config.toml
n_layer = 14
d_expert = 256
d_shared_expert = 0
moe_layers = [0, 1, 2, 3, 4, 5, 6, 7, 8, 9, 10, 11, 12, 13]
router_score = "softmax"
normalize_top_k = true
init_std_router = 0.00754
vocab_size = 8192
optimizer = "soap_variant"
batch_tokens = [65536, 131072]
seq_len = 1024
train_tokens = 573100000
dataset = "wikipedia_en"
Below are experts of layer 7 (counted from 0) of a mixture-of-experts language model. Rows are named router (the router's row for the expert), down (a neuron's output weights, with its number) and show model dimensions 96-191. Each number is 128 + 24 x the weight over its row's rms, rounded and kept within 0 to 255.
Before each expert's rows: "raises" lists some tokens whose logits its average output raises strongly, later layers aside. This comes from a sample of Wikipedia text that the model never trained on.

# expert 9
raises: "o", "e", "i", "u", "a", "er"
router [148  93 151 152 153 105 134 120 123 151 127 125 133 136 118  85 176 112 141 141 142 102 158 107 132 114 119 129 112 158 137 148 123  90 157 103 122 128 108 131 102 168 131 108  69 102 121 113 101 116 100  93 138 126 126 165 119 114 113 146 120  68 169 179 144 148 142 135 206 152 157 118 122  87 100 128 156 141 124  94 136 120 146 127 117 184 164 102 125 125 171 101 182 120 129 126]
down0 [135 146 114 151 163 107 148 121 139 141 146 120 152 118 134 117  76 125  99 105 167 179  98 114 159 103  98 104 147  94 155 168 125 131 119 112 151 125  95 100 142 133 121 100 146 112 109  90 119 101 136 168 142 111 123  95 112 136 121 139 135  94  75 113  89 152 118 115 136 142 131 110 141  65 205  76 121 142 157  89  84 173 136 112 122 144 129 125 151 120 103 117 134 151 112  92]
down1 [144 135 124 122 100 137 179 152 146 150 142 185 170  88  84 125 132 121  95 129 110 109 136 148 124 151 107  88 166 107 107 135 122 155 138 136 140 166 131 106 118 105 131 133 153 152 129 123 110 140 128  88 142 104 120 146 129 133 125 158 102 103 143 137 115 174  90 125 102 152 115  96 153 186 135 144 147 112  81 114 162 135 151 121 148 143 136  70 162 118 125 161 146 135 152 130]
down2 [140  94 122 147 141 134 156 181 148 150 189 147 106 112 120 161 102 104  90 120 151  67 103 154 157 108 173 126  96 121 142 103 159 148 135 124 143 124 134 139 120 126 146 115 107  89 129 143 133 121 144 116 128 166 133 151 151 148 124 141 154 120 124 143  72 131 174 120 114 151 109 125 119 153 125 118  86  84 135 129 140  81 138 135 135 157  97 170 122 128 155 135 121 123 130 155]
down3 [116 147 106 106 165 115 143 122 187 138 121 110 113 139 112 136 118 124 165 177 131  98 101  98  80 137 143 163 164 172  92 125 152  98 163 137 170  85 110 133 129 115 133 161 145 108 133 157 148 123 131 121 165 130 100 123 119 119 111 122 127 115  75 128 150 123 181 174 144 104 116 119 130 130 121 143 115 161 124 117  94 141  71 123 133 101 158 156  97 136 148 111 139 135 109 174]

# expert 6
raises: " ", " P", " M", " N", " F", " G"
router [ 71 160  92 167  92 168 142 146  98 144  84 158 110 134 150 110 124  92 107 125 120 105 121 120 123  95 136 125 139 112 113 130 126  93 150 120 112 127 111 129 142 113 114 146 133  80  89 125 128 179 103 118 146 126 195 130 122 121 121 107  89 149 160 107 142 102 156 121 108 138 123 116  79 141 161 147 106 128 135 123 171 129 120 120 101 137 131 111 151 112 149 118  92 160 136 159]
down0 [124 141 149 126 150 173 121 156 112 169  96 115 105 171 133 129 160 123 128 126 147 119 116 140  85 116 122 163 139 113 150  85 157 139 130 102 141 148 118 100  92 147 131  94 102 160 146  75 154 103 127 135 105 119 106 162 151 118 178 123 143 128 149 128  71 123 116 123 118 101  94  82  97 143 116 130 115  82 154 198 107 152 144 119 119 118 112 110 131 160 165 149  68 105 126 147]
down1 [125 127 143 142 118 126 102 129 146 155 150  91  92 110 173 163 128 160 127 173  69 103 154 116 167 124 134 128 111 124 157 140 129 101 132  84 133 160 135 122 122 156 132 108 163  95 113  87 139 169 118 129 124 124  93 125 102 136 151  98 118 121 110 125  90 119 124 165 123 105 160  88 132 137 115 113 126 147 144 153 132 141 153  92 115 164 133 128 131 108 153 132 150 132 108 130]
down2 [142 149 117 100 166  87 125 171 157 138 134 130 112 110 151 166  98  99 108 102  93 125 119 142  77 122 125 124 137 115  81 172  95 112 123 107 110 141 129 110 110 111 118 144 172 101 142 117 160 108 155 118 109  98  94 139 132 147 125 144  58 121 147 164 164 126 111 131 163 101 160 121 139 114 114 139  99 104 111 118 139 141 120 162 141 111  94 126 152 130 138 156  73 148 141 115]
down3 [116 143 136 127  98 116 174 107 117 118 110 166 101 135 102 139 106 142 138  93 159 167 164 105 106  86 138  64 127 129 116  85 138  95 115 154 137 136 127 137 141 119 133 120 153 151 125 134 116 108 129 129 195 101 151 131 123 134 117 149 124 134 139 194 143 105  90 114 166 127 129 159 106 131 150 135 142 163 111 104 104 110 176 159  95 106 122 148 156 112  81 140 130 138  88 126]

# expert 12
raises: " on", " ", " in", ",", " a", "."
router [174 138  99 104 198 140 120 117 142 142 163 121 140 127 102 118 116 135  84 149 110 169 115 134 119 130 196 135  99 131 163  99 150 134 135 119 137 144 134 111 126 130 167 113 114 120 129 145  91 100 114 155 141 115 159  98  93 138 119 120 149 144  86 107  98 144 110 112 146 142  70 113 150 151 121 129  91 102 105 119 129 149 161 130  98 141  92 126 142 169  98  95  89 136 104 115]
down0 [129 168 131 157 150  87 143 184 117 148 126 119 139 158 125 128 143 109 148 172 112 124 114 131 127 136  99 174 111  82 131 139 128  98 119  92 121 102 102 113 142 125 149 122 139 124 176 157 135  95 102 107 154 140 143 108 170  99  98  73 157 121 101 112 152 150 137 125 112 133 158 128 133 101 134 159  94 127 126 103 103 100 138 127 158 112 148 140 131 135  86 155 117  90 104 195]
down1 [145 152 137 124 149  97 132 139 126 137 151 133 113 166  95 101 134 126 117 135 120 127 134  90 143 160 116 134 119 111 126 150 159 110 127 154 142 159 139 161 127 107 134 150 103 125 127 103 136  94  93 157 127 139 116 123 124 101  90  80 109 124 145 136 137 140 110  85 125  72 109 139 139  99 113 129 106 113 154 186 144 134 114  90  67 106 105 127 139 113 131 108 146 139 164 134]
down2 [131 109 159 164  80 157 100 163  96 118 139 164 159 127  91 130 116  79  95 163 152 108 166 122  80 140 138  93 148 119 142 163 145  92 179 117 116 170 138 121 104 176 124  89 184 110  91 142 127 112  82 142 118 129 144 127 155 122 110 179 134 131 106 130  93 161 131 124 113 108 141  88 111 130 109 110 115 125 104 106 123 150 162 152 133 120  81 110  96 152 133 104 104 147 173 108]
down3 [124 133  98 136 115 114 126 136 136 116  66 133 136 157 180 143 134 126 110 112 137 143  98 122 120 102 136 140 141 111 157 150 115 191 107 129 142 110 124 103 147 119 149 177 131 154 130 141 159 111 153  70 120 118 121 113 142 138 106 106 111 146  89 104 105 155 143 117 156 140 144 185 103 138 117 112 140 116 141 151 129 101 166 130 113 145 130 131 168 143 115  79 125 148  93 128]

# expert 15
raises: "200", "201", "M", "P", "C", "the"
router [120 105 120 171  75  83 103 126 101 135 128 131 155 150 122 124 132 120 132 107  75 119 143 121 138 130 151 134 154 149 105 116 155 162 116 116 136 148 184 172 103 118 110 157 107 151 130 108  98 127 140 120 146 114 129 126 127 137 155 131 130 115 124 117 158 122 112  98 143  98  94 120 164 133  98 177 138 108 143  75 108 137 142 117 179 142  72 137 151 116 148 123 125 110 148 134]
down0 [169 126 128 102 183 131  84 153 139 192 114 127 121 134 109 129  92 133  99 127 106 161 105 126 119 106 142  71  96 153 107 103 112 134 137 111 120 118 171 157 119  96  66 146 147 128 115 148 133 135 138 132 135  96 143 132 120 136 117 142 145 140 115 166 148 107 176 143 119 132 125 141 171  83 129 130 111 113  98 123 124 130 132 132 114 144 118 140  72  94 129 114 137 165 132  97]
down1 [144 150 114 168  93 155 110 164 145 155  76 108 123 104 153 114 129 127 154  96 142 125 145 114  87 151 202 121 168 137 122 123 122 104 114 113  90 166 110 168  75 128  98 159 142 148 121 138 140 103 134  89 121 108  75 133 111 123 105 157  91 179 125 120  96 101 133 123 125 128 131 144 105  96 158 105 118  81 176 105 127 139 117 119 134 157 144 127 154 129 165 166 160  53 112 163]
down2 [121 119 127 126 153 155 135 149 118 109 102 120 134 131 116 143 157 124 137 101 143 130 152 108  93 129 117 140 125 131 164 100 166 147 130 115 117  80 112 112 143 114 148 129 100 126  41  89 152  94 120 129 168 110 131 158 140 133 136 147 107 140 129 129 148 107 124 154 149 113  98 168 145 141 165 117 108 110 153 118 142 141 135 137 138 131 133 163 186  94 107 108 121 121 140 157]
down3 [128 152 114 105 100  82 164 113 128  86 141  71 126 168  97 118 106 135 158  57 154 129 118 123 125 121 128 143  93 157 106 129 146 106 148  90 164 170 113 166 127 132 161  90 115 124 146  82 109 132 120 164 129 142 137 109 118 115 140 172  86 122 125 164 113 110 137 100 109 117 153 145 154  91 144 131 158 118 129  96 169 132 158 144 129 151 156 137 108 159  79 149 167 122 114 122]

# expert 8
raises: "o", "a", "u", "i", "ill", "ou"
router [115 144 116 148 162  87 135 170 124  91 159 104 144  98 156 121 111 128 121 155 144 173 113 138 138 114  93 117 119 117 146 116 152 152 103 124 164 127 164 128 139 119 128 105 141 160 149  92 122 142 134 122 156 123 110 116 180 125 129 115  92 134 126 111  85 130 127 107 114 130 124 142 114 136 143 133 135 105 144 156 114 123 118 118 158 130 114  87 121 120 136 180 123 128 134 155]
down0 [143 114 150 135 121 109 135 118 149 173 142 141 130 137 139 114 111 138 142 131 165  94 131 137 107 121 166 153 126 128 147 105 143 161 113 128 162 151  81 168 168 104 152 124  99 129 140 138 132 141 153 127  98  77 174 156 131 130 128 109 132 119  86 185 162 120 126 137 160 125  71 142 189 114 165  96 119  96  95 131 108  91 138 138 121 127 103 121 118 118 111 142 124 157 118 107]
down1 [108 139 146 111 148 144 142 133  67 116 137 134 125 120 110 127 137 113 111 105 126 115 145 129 120 122 103 122 133 122 124 120 115  84  93  90 159 148 145 113  87 140 123  89  98 122 107 128 135 126 122  93  99 158 110 140 150 106 110 138 139 121 145  98 158 194  96 119 125 106 164 114 126  96 152 145  80 157  81 129 126 140 102 122 157 151 156 115 134  96 150  94 131  97 161 104]
down2 [143 109 169 115 148 127 147  96 146  92 114 133 131 125  85 107 138 121 157 124 153 108 174 121 104 136 120 151 131 128 146 133 108 149 128  93 113 115 181 138 133  79 117 121 134 116 153 163  87  97 133  87 144 125 145 121 111  75 163 170 174 111  94 146 147 123 139 174  94 144 103 149 143 131 131 175 128 133 134 153 142 117 122 162 130 123 139 108 117  98 125 101 106 142 181 127]
down3 [ 92 129  86  84 124  86 114 102 115 123  95 107  83 137 116 152 140 107 170 146 163 110 133 145 162 159 111 151 119 131 109 129  90 152 139 103 103 105 175 145 120 206 122 119 118 150  94 148 122 114  94 101 123 128 126 107 124 108 149 146 111 131 142 120 148 115 114 128 169 130 102 139 149 114 117 142 115 130 118 140 104 158 136 153 168 103  97 116 142 141 135 143 108 156 121 140]

# expert 0
raises: "-", "=", " |", "|", " ", "==="
router [154 132 130  99 137 108 125 130 136 152 101 160 131 127 115 145 160 129 145 135 162 104 133 161 107 181 169 151 137 146 144 141 126  79  98 172 124 118 105 121 121 187 113 134 176 133 118  87 156 127 115 157 101 159 124 149 122 116 150 134 111 168 105 127 117 115 111 116  84 177 111 162 138 127 105  91 122 111 106 180 139 109 135 146  74 107 128 119  78 147 140  91 194 131 122  93]
down0 [153 133 145 118 110 130  86 166 143 107 120 137 160 134  99 121 165 133 109 131 118  98 141 114 153 173 117 185 131 130  99 126 124 156 129 161 136 115 118 126 105 146  89 123  95 110 150 118 165 117 133 145 142 117 115 156 144 105 113 107 155 129 118 117 162 104 156  93 129 140 116 171 140 145 123 167 128 172 160 140 148 150 132 137 146 155  51 145 148 136 134 134 169 161 125 123]
down1 [123 131  90 147 136 126 143  63 160 152 116 118  86 131  88 149 121 113  93 115 127  94  84 159 128  99 150 102  89 122  99 126 177 128 137 102 166 118 124 114 120 132 120 120 106 153 117 123 119 127 138 117 150 110  99 126 154 118 118 135 106 142 110 116 147 105 119 144  58 130 114 151 136  99 126 125  79 135 140 120 161 119 127 127 132 162 115 177 106 140 176 136 149 141 143 169]
down2 [175 139  93 119 158 109 116 133 128 115  90 150 116 102 134 127 169 148 163  91 114 113 121 124 124 137 100 105 148 131 140 140 157 125  98 160 169 155 130 116 100  99 108  95 110 163 167 135 103 121  71  77 156 161 160 141 153 136 129 141  85  96 116 158 172  80 112 129 117 145 109 155 118 114 125 107 123 144 120 168 112 138  83 165 117 130 107 129 134 104 148 130 104 127 107 135]
down3 [137 118 151 107 119 104 213 144 108 137 130 112  91 132 116 119 189 136 126  76 141  98 108 135 158 104 112 138  91 151 104 115 134 122 169 133 133 142 103 146 137 168 122 134 128 160  88 104 107 158  90 141 101 121 153  97 203 107 114 150 147 128 101 138 118 135 140 117 165 148 135 191 103 127 139 109 142 116  76  92  97 117 126 124 149 116 128 153 137 138 106 123  92  87 139 128]

# expert 14
raises: ",", " of", " and", ".", " ", ";"
router [168  82 162 102  99 116 112  99  94  86 126 160 123 155  97 152 125 106 134 123 154 136 118 105 110 148 108 149 151 158 146 113 151 125 137 118 171 149 162 118  80 115 142 155 144 147 149  89 177 108 130 172  92 121 142 131 131 149 149 117 120 144 132 165 154 130 113 170 126 137 119 110 129 107 148 126 110 120  83 108 124 119  93 141 142 151 172 155 170 175  98 148 122 109  85 128]
down0 [118 127 160 124  98 130 122 142 132 162 101 100 140 130 128 129 112 126  81 129 107 162 120 128 122 159 114  99 103 109  99 139 159 105 158 120 122 144 117 121 115 129 154 164 143  68 149 129 131  62  99 121 118 108  88 121 102 113 134 125 114 147 106 130  93 130 128 161 121 150 175 145 136 116 112 129 127  93 121 154 182 110 144 183 123 157 169 116 137 145 142 119 142 102 175 125]
down1 [162  87 162 122 140 107  99 147  99 121 111 122 129 120 113 116 137 130 153 170 120 111 116 105 117 101 149 132 193 144 106 122 152 111 115 169  90 100 111  85 116 142 141 137 126 100 155 141 131 101 141 141 113 181 175 144 142 120 132 125 124  99 141 111  84 125 107 112 114 114 158 112 105 117 147 113 135 132 129 167  96  84 141 152 135 117 115 168 137  97 136 145 177 132 132 135]
down2 [138  71 117 138 145 116 136 165 137 110 163 106 170 125 116 190 198 128 121 131  74 170  94  84 165 139 138 127 124 135 131 157 122 142 113  82 161 138 132 123 110 111 131 179 102 111 122 158  98  88  94 128 143 131 147 130 102 127  93 127 111 129 174 114 140 136 103 143 130 121 173  93 105 112 130 138  79 126 158 135 123 113 128 151 161 111 110 135 127 149 153  92 133 115 141 161]
down3 [146 112 118 120  90 101 160 119  80  96 104 112 117 134 125 112 100 147 151 128 149 116 138 137 126 144 127 123 201 184 103 135 117  98 109 132 132 109 120 117 122 145 146 131 112 136 153 129 112 116 149 139 102 141 123 134 157 158 146 121 146 128  97  92 136 104 144 140  98 102 112 108 147 134 124 158 144 110 122  68 124 124 106 105 127 135  56 123 157 124 114 181  94 105 122 132]

# expert 10
raises: " ", "a", " (", " and", " D", "y"
router [161 124 116 141 159 134 111 115 178 132 147 142 100 124 112 174 119 150 132 146 159 134 131 117 110 104 173 105 116 114  92 120 110 119 133  81 125 119 141 111 150 147 161 154 115 121 143 120 107 100 135 119 119 114 143 125 154 136 110 151 126  91 103 114 147 114 135 141 143 128 183 111 170 134 120 113 175 122 141 128 143 105 123 133 108 126 152 125 105 168 133 112 177 161 105  95]
down0 [143  87 116 126 131 139 104 128 116  76 131 155 176 165 128 155 125 163 125 183  96 180 133 142 119 155 128 118 133 107 128 136 154 115 118 125 108  95  93 141 134 111 169 133  86 156 116  68 125 121 124 126 105 115  80 164 162 159 121 108 140 105 143 151 112 143 113 153 124 106 102 157 118 150 159  93 138 121 114 100 130 156 151 128 136 113 134  63 132 134 146 177 145 137 162 114]
down1 [139  98 109 118 133 128 120  95 109 134 173 152 121 116 145 124 135 137  99 143 147 126 112 144 115 124 161 141 125 141 137 132 130 112 148  98 168  91 120 140  75 108 149 169 137 123  97 173 130 115 129 146  61 141  91 167 145 121 124 118  86  76 100 121 140 119 131 150 133 158  91 169 122  83  81 135 141 197 153 102 116 155 192 124 101 116  70 134 107 141 190 172 106 105 113 130]
down2 [137 139 130 116 134  98  98 163 124 103 133 152 114 147  96 114 133  99 142 156 113 126 105 120 131 151 104 125 106 165 116 139 119  74 147 152 129 135 137  93 110 119 161 123  88 118 123  64 132 147 133 140 130 141 135 135 145 209  91 133 128 129 127 139 102 160 129 135 107 113 113 146 128 125 157 132 107 139 149 123 105 128 115 166 121 155 142 161 119 122 133 113 158  89 144 140]
down3 [109 117 150 118 129 153 119 129 125 128 140 115 104 127 153 134 106 156 113 128 109  82 120 124 108 130 115 163 180  91 158 132 114 154 118 122  78 137 154 128 165  91 113 109 125 149 194 125 116 115 124 131 131 127 119 105 132 121  88 134 129 161  96 116 155 109 109 116  74 143 135 156 101 150 102 157 154 105 112 107 156 134 122 174 147 174 135 109 126 149 103 136 122 104  80 110]

# expert 13
raises: " the", " ", " its", " t", " a", " an"
router [ 97 174 128 158 129 161 132 117 121 143 111 113 135 118 108 118 116 148 110 126 146 100 132 102  95 155  96 142 121 130 103 118 172 156 169 139 133 125  95 196 168 128  83 176 142 149 115 142 125 120 154 101  81 148 118 111 100 146 153 142 115 111 105 146 151 114 125 134 114  96 113 120 137 138 132 116 115 136 143 106 122 131 109 137 132 141 135 134  89 109 139 149  90 118 134 104]
down0 [110 150 110 129 119 139 158 102 110 123 142 129 126 117 115 156 140 150 105 139 129  82 162 110 119 138 143 105 160 119 120 138 111 138 123 123 102 106 138 131  97 108 123 119 167 150 124 143 140 140 163 135 123 121 128 144  91 138 132 120 156 133 142 138 180 139 168 156 142 102 115 128 111  88 131 106 132 130 127 131 120 144 110 118  98 107 156 136 121 146  91  99 116 133 144  93]
down1 [137  83 175 118 151 105 115 122 182  95  86 160  89 172 108 124 138 158 180 125 175 117 149  95 149 110 143 111 108 107 138 152 130 133 163 113 127 158 111 100 116 131  89 157  85 124 113 114 156 124 142 136 120 135 110 175 107 107 177 106 120 145 132 135 113 113 147 155 126  85 128  99 127 113 110 137 138  86 117 147 146 130 185 152 140 157 119  75 107 132 115 158 114 145 147 134]
down2 [140 107 159 133 123 125 168 119 114 142 146 128  88 144 115 139 118 143 117 125 123 143 146 126 138 117 160 142 127 175 128 168 144 123 107 182 107 107 166 119 145  96 178 144 141 171 127 129 111 142 103  78 138 106 155 144 162 123 160  87 143 122 110 124  68 148 143  98 138 161 129  87  96 118 154 102 151 120 106 113 156 149 109 110 104 123 172 116 129 101 135 144  93 111 108 111]
down3 [120 130 115 125 146  89  77 114 130 113 107 115 142  86 157  92 175 108 111  99 117 129 103  98 159 148 179 123 122 137 114 129 139 120 144 129 122 122 132 143 147 127 148 137 133 131 129 129  71 116 121 133 114 105 142 104 150 138 158 179 196 120  94 141 127 114 125 126  99 147  89 136 120 116 164 132 135 165 128 115 145 122 117 132 153 139 128 106 114  72 151 149 111 136 166 131]

# expert 1
raises: "'s", ",", "'", " ", " and", " C"
router [136  99 125 120 114 113 111 154 151 153 150 143 130 123 164 128 170 119 182 124 119 160 139 111 199 183 163 126 146 125  79 130 114 104 120 139 102 133  74  71 163 131 144  86 127 163  85 156 130 139  83 149 124 127 134  88 102  97 108  98 173 134 155 151 137 164 110 164 163 107 125 110  97 121 107  90 124 142 109 148 121 124 106 116 144 105 102 146 155 101  94  98 128 123  88  99]
down0 [153 126 121 156 147 134 134 129  96 138  83  87 153 116 138 144 123 100 111 100 157 153 153 123  82 128 116 130 109  74 158 124 124 136 107 117 107 124 117 121 186 115 146 135 116 103 161 134  91  83 151 111  76 153 146 159 140 139 100 130 103 139 132  93 151  77 162 137 203 131 107 105 130 156 164 166 143 116 104 142 126 173  85 147 198 107 131 142 143 138 118 105 130 173 176 142]
down1 [127 171 153 152 107 144 120  97 152 134 101  74  86 139 147 137 128 147 119 160 141  96 126  99 133  95  68 121 183  98  76 131 127 107 144 159 119 133 120 123 144  86 107  93 127 116 145 108 129  59 147  99 124  92 121 158 106 118 110  75  78 135  99 152 134 135 136 155 118 120 166 115 112 121 103 166 112 174 117 112 126 125 142 133 106 139  94  83 132 136 111 166 108 111  78 135]
down2 [142 141  95 133 177 130 162  94  97 142 167 159 160  97 145 148 110 151 128 133 137 128  89 177 141 109 106 148 137 136 127  96  97 107 113 138 108 165 144 148 102 125 107 144 140 136 137  94 128 124 157 146 119 142 170 136 190 154 134 101 148 127 168 105 122 133 193 149 132 114 128 159 146 152 110 108 105 159 100 123 128 152  83 101 108 150 130 161 153 136  96 122  73 110 124 129]
down3 [ 94 119 119 112 155 124 112 151 115 105 128 132 175 141 153 151 130 129 138 140  83 118  89 108 179 137 173 109 145 124 154 129 122 136 169 132  82 105  67  65 135 136 135 123 113 171 124 123 146 118 119 118 123 130 135 179 107 104 141 130 124 116 120 153 130 145 123 147 114 147 162 145 126  96 153 110 108 112 171 197 124  95 105 137 113 144 158 142 156 114 149 121 136 120 124 129]

# expert 5
raises: "6", "5", "0", "7", "8", "9"
router [ 80 121 112  91 148 135 119 105 152  87 106 128 119 126 175 103 100 120 118 125 122  78 120 123 110 136 130 114 135 117 113 162 113 126 136 132 111 128 148 157 106 102 177  59 122  95 151 127 109 126 137 180  59 115 126 134 104 134 124 171 143 123 154 144 119 112 134 155 101 120 150 124 150 107 171 150 152 158 122 147  89 114 150 163 135 166  81 136 150 129 118 153  95 138 124 152]
down0 [121 114 149 129 148  88 151 141  71 120 169  90 110 123 127 141 159 147 117 164 112 193 124 124 111  63  83 144 140 151  91 131 155 182 121 123 142 114 114 127 154 158 114  79 130 153 128 172 121 103 134 148 158 149 179 171 130 167 136 161 110 124 110 135 131 127 119 133 141 111  82 136 142 124 113 157 134 110  99 106 133 107 153 131 133  88 152  99 117 188 174 113 110  89  97 121]
down1 [103 105 166 131 131 126 129 117 142 157 130  88 153  81  81 130 133 151 126  69 104 156  95  98  87 114  73 133 112 110 139 130 142 121  89 148 104 145 119 125 111 135 128  86 143 160 128 144 110  92 118 129 112 128 165 120 136 126  91 129 115  95 154 159 117 107 133 143 125 101 155 176 126 140 127 137 126 108 113 147 115 121 129 115 123 126 126 115 156 152 158 135 113 119 167 116]
down2 [139 123 118 130 128 119 144 144 109 107 126 122 158 137 106  59 183 138 123 138 117 139 121 113 112 175 157 114 135 121 147 142 147 115 131 149 105 113 112 142  90 153 187 161 112 116 138 130 148 152 132 110 131 118 127 106 136 113 156 135 153 110  99 155 136 106 105 125 119 119 122 113 140 111 143  98 113 144 109 106 130 126 110 153 128 130 138 165 138 121 140 103 173 160 134  97]
down3 [141 105 128 146 149 106 102 121 117  93 131 129  94 121 127 191 143 138 141  65 119 122  77 149 131 144 139 112 124 114 139 146 115 102 119 138 114 157  97 135 128 118 109 104 122 101 164  95 104 101 123 165 149 149 164 161 119 132 124  94 139 211  77  88 141 130 125 147 127 137 151 107 102 123 137 130  99  85 149 129 151 143 159 109 138 168  90 178 121 139 144  99 136 139 104 127]

# expert 7
raises: " ", "d", "e", "t", "o", "s"
router [130 120 135  81  90 139 116 112 140 150 123  98 143  89 128  96 117 128 112 115 139  48 134 144 106 103 144 117 124 100 137 119 111 130 114 102 113 133 119 100 125 114 134 123 142 100 131 153 116 131 128  83 134 134 150 114 102 109 121 127 141 152 110 114 100 152 101 102  54 120 117 160 100 147  97 111 124 114 108 122 149 173 118 106 165 120 137 141 131 138  89  98  90 129 131 140]
down0 [159 127 115 157 147 114 105 129 137 104 101 131  79 132 114 140 164 138 125 148 106 147 108 132 132  89 137 141 144 109  94 112 123 152 105 133 163 144  98 143 156 113  95  84 132 136 128 123 125 130 149 123  99 138 158 106 139 132  59 151 149 116 132 133 134 163 119 114 116 136 150 139 146 113 126  99 126 146 145 101 148 119 144 147 116 103 129 116  89 133 120 109 156 143 102 110]
down1 [134 127 136 127 193 119 101 158 129 118  93 173 148 127 164 174 169 104 117 151 122 138 143  75 151 135 114  97  98 134 146 142 123  77 120 136 142  63  94 157 112 169 113 132 116 115 103  97 143 140 144 129 147 122 158 122 131 136  80 151 119 102 139  99 169 134 187 131 135 144 132 152 122 134 161 167 132  78 135  92 145 153 111 154 134 172 113 125 123 117  51 110 105 160 105 131]
down2 [127 118  63  95 102 101 110  71 123 159 107 122 144 119 146 155 110 135  95 130 132 181 111  81 107 146 151 122 143 150 151 110 114 111  90 126 114 120 108 139  99 107 100  79 114 132 120 132 187 123 155 159 148 127 141 130 176 133 118 149 110 123  82  81 152  98 116  85 108 121 136 106 135 118 162 127 151 116 121 103 114 164 143 150 129 159 179 149 140 157 119 128 120 108 123 164]
down3 [ 96 114  89  79  82 121 158 177 105 108  76 119 133 160 105 172  96  97 130 138 124  96 125 107 152 123 166 150 137 108 152  99 150 120  90 130 117  94 142 142 116 115 139 135 152 118 106 158 136 130 140  68 156 137 123 146 129  97 168 111 184 122 121 108 145 124 142 122 149 115 129 104 124 117 180 125  76 111 115  87 110 153 160 129 119  91 170 113 129  94 117 104 176 126 172 181]

# expert 11
raises: "i", "e", "a", "o", "an", "u"
router [139 142 150 126 109 123 179 133 128 107 122 127 133 155 140 148 106 114 106  99 125 127 128 143 146 112 111 133  99 136 144 105 101 147 119 153  97  99 173 133 101 146  91 100 125 143 126 126 163 157 132 155 118 135  95 125 139 109 164 100 110 126  99 103 148 118 167 133 119 141 113  91  78 154 132 133 154 118 175 109 129 141 138 145 143  83 136 155 131 118 110 138 116 133 143 141]
down0 [117  67 112 130 121 121 135 114 135 157 118 108 149 101 104 149 163 131 151 119 170 132 128 119 138 140 101 112 120 134 134 185 136 136 127 173 125 125  66 127  80 173 117 113 147 145 110 132  94 111 112 133 113 156 127 153 154 109 115  92 136 159 155 139 180 113 135 136 146 120 157 128 123 131 117 140 108 125 139 128 113 124 116 152 150  85 132 140 113 125 125 140 149 137 153 108]
down1 [113 134 110 159 180 150 132  98 128 105  98 102 119 124 121 105 114 135 139 116 164 145 118 135  93  99 125 123 118 118  98 155 117 116 133 132 158 144 160  92 190 127 113 141 148 142  96 144 126 137 135 123 107 147 154 104 123 127 185 177 196 128 113 120 142 118 152 143 136 174 162 141 123 113 113  83 150 120 111 134 118 162 126 137  95 138 118 148 122 108 122 158 131 147 133 125]
down2 [117 112 140 137 122  83 128  78 134 159 127 118 121 123 121 143 122 113 152 121 117  68 129 145 106 167 151 122 139 138 122 160 139 137 113 142 174 110 139 149 125 120 119 120 128 120 129 184 157 129 131 144 126 121 153 105 142 127 114 173 175 155 109 137 102 171 137 158  68 136 119  96 174 127 142 117 139 106  84 124 127 153  87  93 117 132 128 109 108 156 104  95 132 123 168 131]
down3 [145 133 134 103 161 145 184 110 112 146 131 151 110 125  83  93 131 125 105 142 101 131 103 113 138 128 122 150 138 162 110 128 110 153  75 137 125 124 113 129 126 130 118 158 104 108 106 123 142 137 130 116 125 104  96 117 136  95 128 143 133 130 104  69 136 142  86 138 162 148 123 146 133 187  98 145 136  85 135 126 133 106 137 108  98 146 109 134 115 133  99  84 153 170 130 122]

# expert 3
raises: "ing", "i", "e", "in", "ed", ","
router [123 112 131  62  79 125 136 125  99 124 136 105 121 147 136 141 104 141 161 125  75 161 129 114 126 131  83 141 142 121 162 145 148 116 124 169 105 140  60 123 126  93 103 177 141 135 142 130 152 118 133 140 154 128 137 164 123 154 111 135 169 141 128 137 108  90 118 111 128  94 116 138 131 144 168 151 141 139 134 133 152 113 136 125 138  98  96 131 119  89 150 158 103 107 155 125]
down0 [114  96  96  95 124 119 165 116 126 149 134 122 122 162 146 124 138 117  95 178 150 121  93  97 166  89 117 146 118 122 124 107  74 130 127  97 108 161 153 112 115 122 126 116 108 148 137 142 173 120 137 133 143 122 123 150 123 118 168 109 129 132 115 126 134 173 173 113 139 131 131 195 121 172 139 100 138 128 128 120 116 183 172 114 120 125 123 124 105 119 179 146  97 126 120 189]
down1 [129  98 131 138 149 142 125 127 117 130 117 106 117  85  91 102 127 151 112 143  99  70  94 170 122 156  99 115 125 134 102 117 147 149 188 134  69 128 159 143 143  81 115 125 116 129 143 120 128  74 147 162 127 135 141 152 150 116 152 140  93 129  89 165 173 110 171 130  96  84 144 116 120 145 109 159 141 119 132 102  96 114 146 131 119 158 136 112  81 126 152  73 134 120 151 116]
down2 [149 142 108 142 140 123 166 128 121  89 112 148 149 116 116  82 117 120  88 146 125 112 130  97 146 143 145 122  88  88 169 156 139 159 193 123  85 128 144 125 136 132 132 169 125 168 119  97 141 149 131 157 105 137 144 149 126 166 138 103  95 131 106 145 117 122 107 147 158 133 108  89 161 167 152 121 112 113 123 168  90 148 132 139 101 124 102 134 140 134 142 101 145 166 132 116]
down3 [ 87 152 116 139 106 176 124 121 143 121 161 167 126 133 136 111 112 119 101 140 148 122 116 165 114 104  89 147 103 123 108 146 124 154 115 136 141 133 112 117 141 123 129  97 163  92 157 135 144 108 119 160 163 111 136 145 161 167 147 148 161 163 145 142 130 108 159 146 142 144 162 133 151 129  87 113 105 115 134 115 149 135 126 113 100 118 184 150 127 112 103 143 155  92 159 108]